From a checkpoint of a small mixture-of-experts model trained on Wikipedia.
Experts: 1 pick a token, a softmax router.
Below are experts of layer 6 (counted from 0) of a mixture-of-experts language model. Rows are named router (the router's row for the expert) and show model dimensions 0-255. Each number is 500 + 25 x the weight over its row's rms, rounded and kept within 0 to 999. Numbers have three digits each.
Before each expert's rows: "gets" lists some tokens that make up at least twice as much of what it gets as of all text. This comes from a sample of Wikipedia text that the model never trained on. Tokens count by the router's weight.

# expert 51
gets: "ed", "al", "um", "pr", "ough", "ter"
router:504502493448476554535489478510519484536520515473502477519470514510532536468504501544488480509525495509468479453502515494514510537500494520500513468520487516469511502489515511533497454477450500457497550524492522485513494510490555498473477501487499459501454492548524531547463462458534513555512479512533530478517509549516522523519467475512496497514488453555472500494540537548516537496494499465461477528483473532518500495482531483512469483521512525510551480511509483512461556502514488539539455506539511470532486511476512470514480523511516518516524485518486515500481492495501465497508452487524500450480531472478489489510539540499499484525535491458468487491481510513489532537500502480429476482527516510527503494494518463487507510485508497513497539514498506450530520510518513

# expert 1
gets: "-", "er ", "at", "ense ", "ation ", "ent "
router:448510517475483555522459497501457513475485469523479482518481490496502548548552512506514494507500576484472454509485508521529519494479531496520482518526504480517503536494482465480466513444479497483459555478489512513514546504516485512529483496523515513455475493482451499495506481496462488523531481496471481473500523533513540530490527479478517503498501476482486485525469517521511459486524526499480494482524503519497456467513528504505454536495490505508557536490534489520466528482531509551559429518482494531519442496480507497523494543490500502518495531496549474508521506526469503468523476511536495483465521492504509483494491481494516476525516511491494507499511518502493491495511521442502461504501489511445464522481527481550504494508543524508479480543527506499551472505529501

# expert 27
gets: "a ", "y ", ":", "ie ", "1", " "
router:471527545537515496489543519465482544507497515508531498503493493480467502471528524515511511490529534503517495477499486479502530471474534530493487521518525533526473499498463482484454465492476505507492506510482429502499505474497470531495495495525541493499457480499499520463474522493486481498533464519507459541447542513507483481498457539557521489493515500501456475543535491518514476501502493505477469537513492481515516541489530494467477529518503513519516510539475467506478502547545486485463489518453526474495517469474549502537502521479487503471553470494497484537507477504505498497500497501470482496489501463510531490539514493508559500508550469476557507467485501493492498536531515551538526473527508504480505531496505516446462465488513536458475480532483472536532466492475479

# expert 52
gets: "\n", " ", "i", "13", "4", "14"
router:449475507552487485519547473480520497505531481504516483533481479495516502478523522500486516489499511470510461492499464462499470494481497511548492501465520493489495509513506466490493518461490522457483478518482496506497530474520527504476472477475493533473527497493480500515520515501467493546523465502521470537450505454532476470477499523545543488477473469505490500518502490476544467549520502499508495505474489471539505514544458541462464495503499534522529526536493476469487461489498493505451518530495472512503530470475498461502505518488475536512481455480489471477469483506462510522505488491465527511525507470514457456487516491532544511516541484469491486489493514444521468514530490540524500499498475509462482499518484544469515467486491515452503463553483496562555469516457472

# expert 5
gets: "and ", "& ", "or ", "but ", "then ", "while "
router:542479478457468514490455492468474497503503501482516465517470474502491531522478470524506541504497483516487461488463505470491519476489488493542552537525472514526475497495456489538535488472527542556491515517537481486482481516520504490471543531487493474514538503475478495539477538480515505482513539486526493476526484478563451513488500458526476540491514521519458499507503529466490460527475496509520481479504483496486503491441535523495477491500501503490521476477468519543529478515499519474465485489457530531464555513496504488480514522495502472503491504504516566497511494454513492527515489477488530498463520506500492522534488468515526509518529495479538499518459544456499529497500479516548523512508518519490515463515474503530454485476487543507507471480532520559520522555516500

# expert 58
gets: "ite ", " ", "o", "7", "— ", "1 "
router:473480520545504528481503480446484493494507451533531504498498495460495493486517502530485531492510527504540484516490476467487504491464498471520491515508493522520451507526501470521459462463496506529497493478519503463506521500515491526540511499454461507499509488526456509494508534498539515482509476513496489515463494444512473447457492478546536531497476457512454516516511487489534490512535517525509496504486521520560492489547501495471491513483521491524521500550499470487477491529486484499467502493516495468507524508502541450520521467495470503515487473457476457508522476486493549505521516479474522546505485502522472472492512462485494493496538494453496454489491538486505475503518532530530541513522484551507537540471471545501462475517506538529505475499532474569511509566515507

# expert 39
gets: "| ", "; ", "the ", "er", "–", "\n  "
router:459508499497496492532490488462453527469492478472471527497522489500513519491513481499493519525494489448529497498512454503520524470477487462547491467497474516544456501538485519530489495529455496489481560471522514475460515480514485481535494493445493513536503526556510487453542530508505467544528476508488472519472490467533462446473486491507499480483472490499496491521499513474519507507527463514488477540498509524525528491509476491509498482497552503518478514531508505493483518516500482521475497510527527454516538490437509460535464481459459481491507475498504479457499511514478521543518491474434503531453476484513454483512526533486484519497493485496520476504494507476470466498527489533533546534554493523492483484481489526481480461514454512529525493492487467527536471518503490

# expert 57
gets: ". ", "th", "- ", "that ", "f", "sh"
router:487543507514536531488511509470518505516474526477479472491544499538496524534523504524541494555540499523514506516528450487469508506492494494513456489497488530502518491513468472538483533492479540525504488495470520528529551464457535503492492468542541507505533518535489474483492491465505513474506505506505534509488543496520487499507514543458510530518504481535535505542468497500509485512493520522529502543461476507461459521514498514481560475546520482483547522476499524499539534500520482478503528469478523454552527534502516504529522491519468474487496518513523482508517469485533476512493493501482506519546436502500531502511455523498519508536563504491498528515525501509517524498483478523520545468507475479466508466522476510530487478521525487520507470512482440532538474522518466

# expert 18
gets: "the ", "The ", "cent", "at ", "a ", "up"
router:499501474526531493473512478490491452515488510489495508477509508540498484489539506487485471474526500498502508520504523530506509482516506497479544552548508485499487503480537485494510464513525451486513488502522493477519465487555513480470504534492481515461549524537531482488470525473515530465500509487523536479520481507498500510528505522484519516548474494501535507528486519502458533503515487497481504485494530497530471494541543474481500479514529485463502475463487510488458492511518490521482516538523523476549473476496453487454513503521501523485500505492489475489470481484539470485475514529496514502459543462500541477474499529495497465498508562509495517523479485513511440506501528516530544469486548515531503457470532434474500550501546507465483541533495490454484554437537504

# expert 54
gets: "\" ", "' ", "s ", "(", "the ", "ab"
router:460521507538512535480524500463484472460503536494517499497505494502479467536558453540539529466488517502496492512459444524524514491518509497511472521507530508546493456535480473474464501486451508518490489467482480464500539480485477509549504476504500533501536480520489505498510480472506499501515466532469522475471505468554499474439466501461514491500519517518456517483464481492531519505448477516482504529467526478503519518517520457469494485541501513531529516494478483520479468517495512527476500529518530489535539512513509474529548476481493476513486515492515462485495463510463515533502472454526486496523498475480521531542503498484538548515496482497534509533510516477485468488546467522521478469490492463467502533514462509459489516505468542514463473523486468497511500474490467

# expert 22
gets: "L", "J", "K", "N", "Sh", "R"
router:477494548485554510487517504477459477502470457511506517499498440477484509505489514509516503505470520469495520515466461522525538497490492464467465454486529516545496510529522496531504516489507508517524499514530502499459525511532513458518486518506473507497509500486494458505483522483528530479464473512494466473515519515505551484537514539525477502552490544500550496518506497488497495513504478538506504475531501549498548481483534502493534519465511470483476476535518504499495470505443508461495467529519476497517534531468500501462515483514503469501454472537493523520471511477510485509523488515500515529499519475493454498481528474515480472475485476478491473500501462510496512465535498486457542491459519486551492501448514470465543549517536446560527501521438495507528522519513481

# expert 14
gets: "ed ", "ic ", "et", ") ", "ing ", "ular "
router:475475527526450534512478471480540483498476520526462503521452484475467516493541515507506511514520486508479497480501557490523504547461458502514543549516516506523475512494480492452507502486531493514488532540465522503497474487449533502512496502518518506439496459470464458497455484492484484535499466472455488497457489548503530478486508491499518493477447515472490475480483510467488474515503461520536529505530479507480479514532512516496514530524489508495501493487517482529511497491528479528481494512472523508501456504523438519541454490498458491470470520532490517459528538510520501510523471463542484510515504491487539475490502486500487509492484510501486479511503510549513465453508528521484481535490501539493471502545547529514521462490481494551532462484550529522453510505495492

# expert 47
gets: "pro", "Pro", "A", "U", "I", "M"
router:484492551515502506492504539468484527474470543517514531553461541498505497514519512519493490504512513476511517466501505469531517517504497543515538482489549547508478516556529488508527517480442469550475543465504520528469479458485481508510487547495476548493458489484481504491516478493484470513526511513484510529505490466515509467508532525538490501535540506541501522515515505507469471499519460478532498499555500510502473520471512511473486467540502469497474469516515502476518505494513481507500542524529465522474534529505545476498534466467553485489482523503475508469496535480494474507532484534488488493520500516526491507511499535528552535492505503482524530447465494513509499480493521514527462544453512484495474547470479521509477514525510520479483507479503475523554499564525509

# expert 3
gets: ": ", "; ", "): ", "- ", ".: ", "as "
router:503458441536478452527495509452524477511474491507474513526499490545529481514483520529490528505481476461533452505517477508498499490477462532522515474478461494484493490474495548486495443489470505513501515512500530544476461499473518505521481510436517459491528462457499490488497508490523485482500507498465465525489539501503490466493476467503522509445474562539505487467507484500525507449524474482498509526520466475514508569498511463516484540483560492528537496507497500479510512529478481500496482525516501541477526494488497476536528516460492499495471460519518445507533446521481489504518510505480542515535489513529503454540481504480509531531517508499491487481518502475506515496501505511480482472491497478484463486479464531482464466486502555532490487471469486542489492532523506

# expert 48
gets: "ex", "Ex", "com", "her", "Her", "dis"
router:533486539457516482517461485509467509466518493471533532464520474533506481506514445476450425486520489521502478482494501511501480535542491505496515495490488459490530509528516508506490530504504496530461497503474475455513492468490543505469495497498518472472536482491469501542539503493467504484497543497469540462483503534496474470531528511520495497500538481526535466525521481511482489456504481510528482522519517499519541469481524521483496490511540508489527463478516481543509466504529520497502510531484489514493496497475503538495461531510540534465506511510505511516496530493485512458478493529541475490504542516482514477494489532456524508501528520516530500501461544564504484478462500485443493504509512475523468528477497446533559491539510517516470502484537456444459491474498503

# expert 38
gets: "R", "F", "W", "P", "s", "S"
router:506494533516509507500556512551498484487503513486528482479495533519513510501511493476503438472524460511442532480517517532522477526504530511480475479478488466445508492491485514504523460492488466478492450513487451474494486535520512496516515532518504504511486543518507508471474484516487471467487465512524491473516491503476500517472482509519497488569514538459501540509520514552529503485439493473515506491494532483466546529498480510490491510451457474494488479475476497493472480490520501513504502522481449482489503476514520515464500461526509501486522501511478480524481529470507490495511495503496470467527498493466456481475508511492514462470525525518472528487523472545504521490489461505425518532479483505476510497501523456487525490467565499465533550524460510421490531479511510

# expert 46
gets: "was ", "is ", "were ", "be ", "been ", "are "
router:522496536464514480505553473537476512513493531482518518447484497496502541475457524486459515502524513484543511473479519485526508490485478530509502502540480483474478504511457494473544494517499454473501490514508485507495493505538513479496523490525488451542533533481493459499494518489540531495542521497499503524513480520538503519512452465524506526508491482519466481499520496456483509529543514508517455514514474505497527458457477493461496488465524504542473520509483454511484491515486540494513501507472527516461528460453468505543475493518532480488478511456500510497534500531492491472529515450512510481518469513541473505509541449503480487477489510506504479454496483501490534519486500519536516449524487516472471490524544552477434468486457479547500462497492477508535477483471501

# expert 7
gets: "years ", "year ", "days ", "ist", "years", "months "
router:475438507481531553488485475504508493490485481483545471498470511504460488492522540502523495493512510488494451472514466455513525477498502429511490499472494546533524492525485499466474462520500497543512528499475506483524475509515521473524498510545500552523478518500464472504467508500499485557513524489509506505507456492503483475498499497517535521482465504533485543506503537481497484490542495502492471455514476515535484477519522503493532476480458515513512462525498478488536529526540491523512502487508489470491498451492465517526511543541457460500532475470510461537477487519485505512526495483527538504526479444498532484479486494527483455460549513518480462490474535493470518529524482488488550498484462547485474553482510487494502487530471517528477528508494527483539480525509539

# expert 4
gets: ", ", "), ", "\", ", "., ", "—", "; "
router:529493439446492449474493502484518535490490487524458490487546502557470465504487496514535500487444515533425517515495511510491462508505510480504517513472508487475539473470474553486478501519516468483518493475478534467469514524470472528503478502539519511483507515491525524502515475512509470464485510494510470470560467544459493541498502478468460497463531461526481521502486531516500479490528548492500529460452463478497514450514509518529493474519460493458486535513484499462472473480515511481512512493514507525459523493495467485513508512467517505519474478505514569491521566477473499512495483479530535478531504482497487566524489499488497503494476515465488518526509466548490524513514484507537491523475498527498511495496494525509515488467499520498484507477503501535493488475534519

# expert 15
gets: "an", "or", "an ", " ", "a ", "oph"
router:492521528495519482516521501463473502510486464496485522462505472485431469497498519523506470539479508524493474525513508486486511511531486543517493498498535535502509497529497523499481555496475526494501514480443516536488469538510533475534479471462506548485499521476494489482540504483481515508507515492475553470514524500529497469499484507527532479529502540504531489550478472529492490481475471535490494489462511468535523453520497485458532501474520519549513553551506497491520522516533474498502527557466509531517499535505490491519531519549502488508489482522513469467515488517537471507545526530506439500534512494470522492514487523450478478500528509488513489522484558520504521494552483509526551506463463526503475495508455490491460523527492516469475503495537457511501532488499525

# expert 59
gets: "- ", "\n", "| ", "\n  ", ";", ");"
router:527505486507496545464504439476507502511528480492508516504487491506494494489479552543485495490459447458557521483508504491483479501491486490539459543469496514557463527489481468509492498490558522542485529495510510533510507469501495463527549461478518504543515507511502548515491494471463511461498446535460504510514483505494450483523527509549512506545472479560494505506525501529516506513495495489535507521523464483464466514512511509467522470494519454483491499525523475525506505510510475509532517502480506512533501500500494470491515505545520476479463542474484527514472473515498497513476529502494474528491510498531462457481559463469503547522465468540516498504513493465537513442513469478472509495460515529475494488487510478491527518511483528514540484491525502515495461503511460

# expert 10
gets: "| ", ". ", "; ", "en", "ope ", "an "
router:447454553491485510487484488506542503449494470510502509505500497499523502500496496472499538502497523494513470456525466545533508501500473473488513528547481520505524496429480495466513512477521524514465531488493500509513527468474520449500521486514521467463511500502470518487469513511483446492527485526450540544502483493498527526496503480531499475509523454535556480460542452489503489493516475519497484535517495544520458507499577505507465479460501523521531533463538476450511517538494486492472484482486528488478479501482523500508475521503470513553531498491522514510497495499515516503455477509493526490494484487509539523476532505519519462517524508471489483478517462470480507487482443513496534450541526512475497517470537483510504460493477477521531537502479484480513475504484532

# expert 41
gets: "| ", "E", "2", "3", "1", "0 "
router:447524493509528523467551476493494466470478489512524500517542508540504456509497493523482522515504499499505470475498514533517537506475487511543449523515536516519537479496469455534502505538500504469488503527511492494502471489543487478541531526485526519511483532543477516466547542528484478494518481498518482470475519467525514509508480524532513462500520535496481479473496489548466488501500506490485470516532491517500505540499521503456464520489478445543519496506468493486487485521456472542488518552520465473458518513509547514493480504496491489479544512483457508550474494510513512512480529517482465473531468458488492483516451528485483511434523472482524483465545492510535502523525469533497532506483515471509487513506485490494493530510548507454501526550466502501469507499485541

# expert 26
gets: "of ", "in ", ", ", "In ", "from ", "("
router:542522453512487470505455508533537510528520509477453457505483523506460491496502473476508518531514470514494508511468470481511496481505470515451505480508458487498476528513546514506482496502501499509499499487532460464490471521543495459455516537514451487500505524452484526505469501502474494454498519491519536522532485540510486503531526490462490473502517513481502468499488525489489524507492533497466475500516491507527524499502485532514504516458510471501466541475528509485499484484523461521478496500483510475537460489561465507499527520478532539519498447480490487547473468512525453458472515467497494498497493528503512474504504482497536493498461483480466480476532501459502469531497483479517482437501546528495554552494532479525490491530498506488499553460528529460505481446464524

# expert 11
gets: ".", "/ ", "ft ", "+", "N ", "UTC"
router:484473512514498528538463494482499522511446492457491521550465535457528468445517524543499531499481468481496496513491516469488475538495468474502514485526488529516444474539469522499487481506483505542493524497499532495454510493505496526474457547492510501502474473534515468462527517470483492466523519484474538521495470500529516499488531460493488534495503467511508496472516487453493529472516464508484485510551528474502488515526476478534482493458493482504529485536461447456472551512457471506472478539516487468514484479475527488504461512538495523534506529491493476516493485512515457533541504502479514491519491536493511492510520480520513520457509518488498487482549461492526485516505444480523514496528545550487493506475528520478476467504504495509533516514519567486503498536477488

# expert 32
gets: "al ", "a ", "–", "man", "é", "this "
router:492532507530504517484507474448462533531493434525524486485468512454517472515446527528499533488518495493516466487484502489500549459424485508541534486469489502496494511527486461493481486469503524516480527464510502486470505485500525510536529478506513514472481499500499492491538465459454533492522462484496470519450503488542506484516500514537555526534492513536443515480505501484480474526537472512491507546457449506514494514520474508508499533544529490515483501536527512484515530516491527519509471503535484508495525487460476458549518510513461523501463455476500501507513495486529519533522520489485512513489464474510478501482480476502510555490542500484501513476495497517509490492511553535518494465499484511471483498527480490481507489514474471519514494501513477548531461569476475

# expert 56
gets: "/", "/ ", "'", "[", "–", "-"
router:473500505484499462491515450492462509517500469478471492536478460463473455455489508486513536487526460469496503484461481484502501510493500498519510539538509494533486463533492516527488501465500504548496509488502531482477553459501523447533511472465485547488509478491524466476473509450497471543517498490454491505478547471503478481500480475482505529483483499488457508471537485476528484532479492532492470520496489541511464481525513496529505518535504497561504482535493453502482497516508524500528497513510532467489560495499527455513532493514491465525504468518504470530483466508506516511471500479513520502501526513508521488547530496485522487506512448491500484491517510444502511545475451517564542511508503545474471505475464491484473505529470512538466527493487488521529473550484484

# expert 53
gets: "most ", "more ", "other ", "many ", "less ", "such "
router:499493520482508515534456487523490471470521524469501544485465486494479476484500508478490509488530518570474499456490534496528486492515532523513488502456465500461460543505484461526510553478537468510483495453480506478516510527487517524517480533510442507490519524488480519507466533525516533489521486502500522497500524520522499498517526525510500485486466487543484481490478515499501488484518459517493480478492514495492461468521457490493502513517457457513509511541517489466532526494508486486478480536529522480537516544504516471523510454521469474494512453522520488502483498469498501479505523480451513524506490562509471495495507441499462525481537503490485458503525544468511473498472533518515484538500495531508542458485520526494453464481500462496537505489546543516534515495441444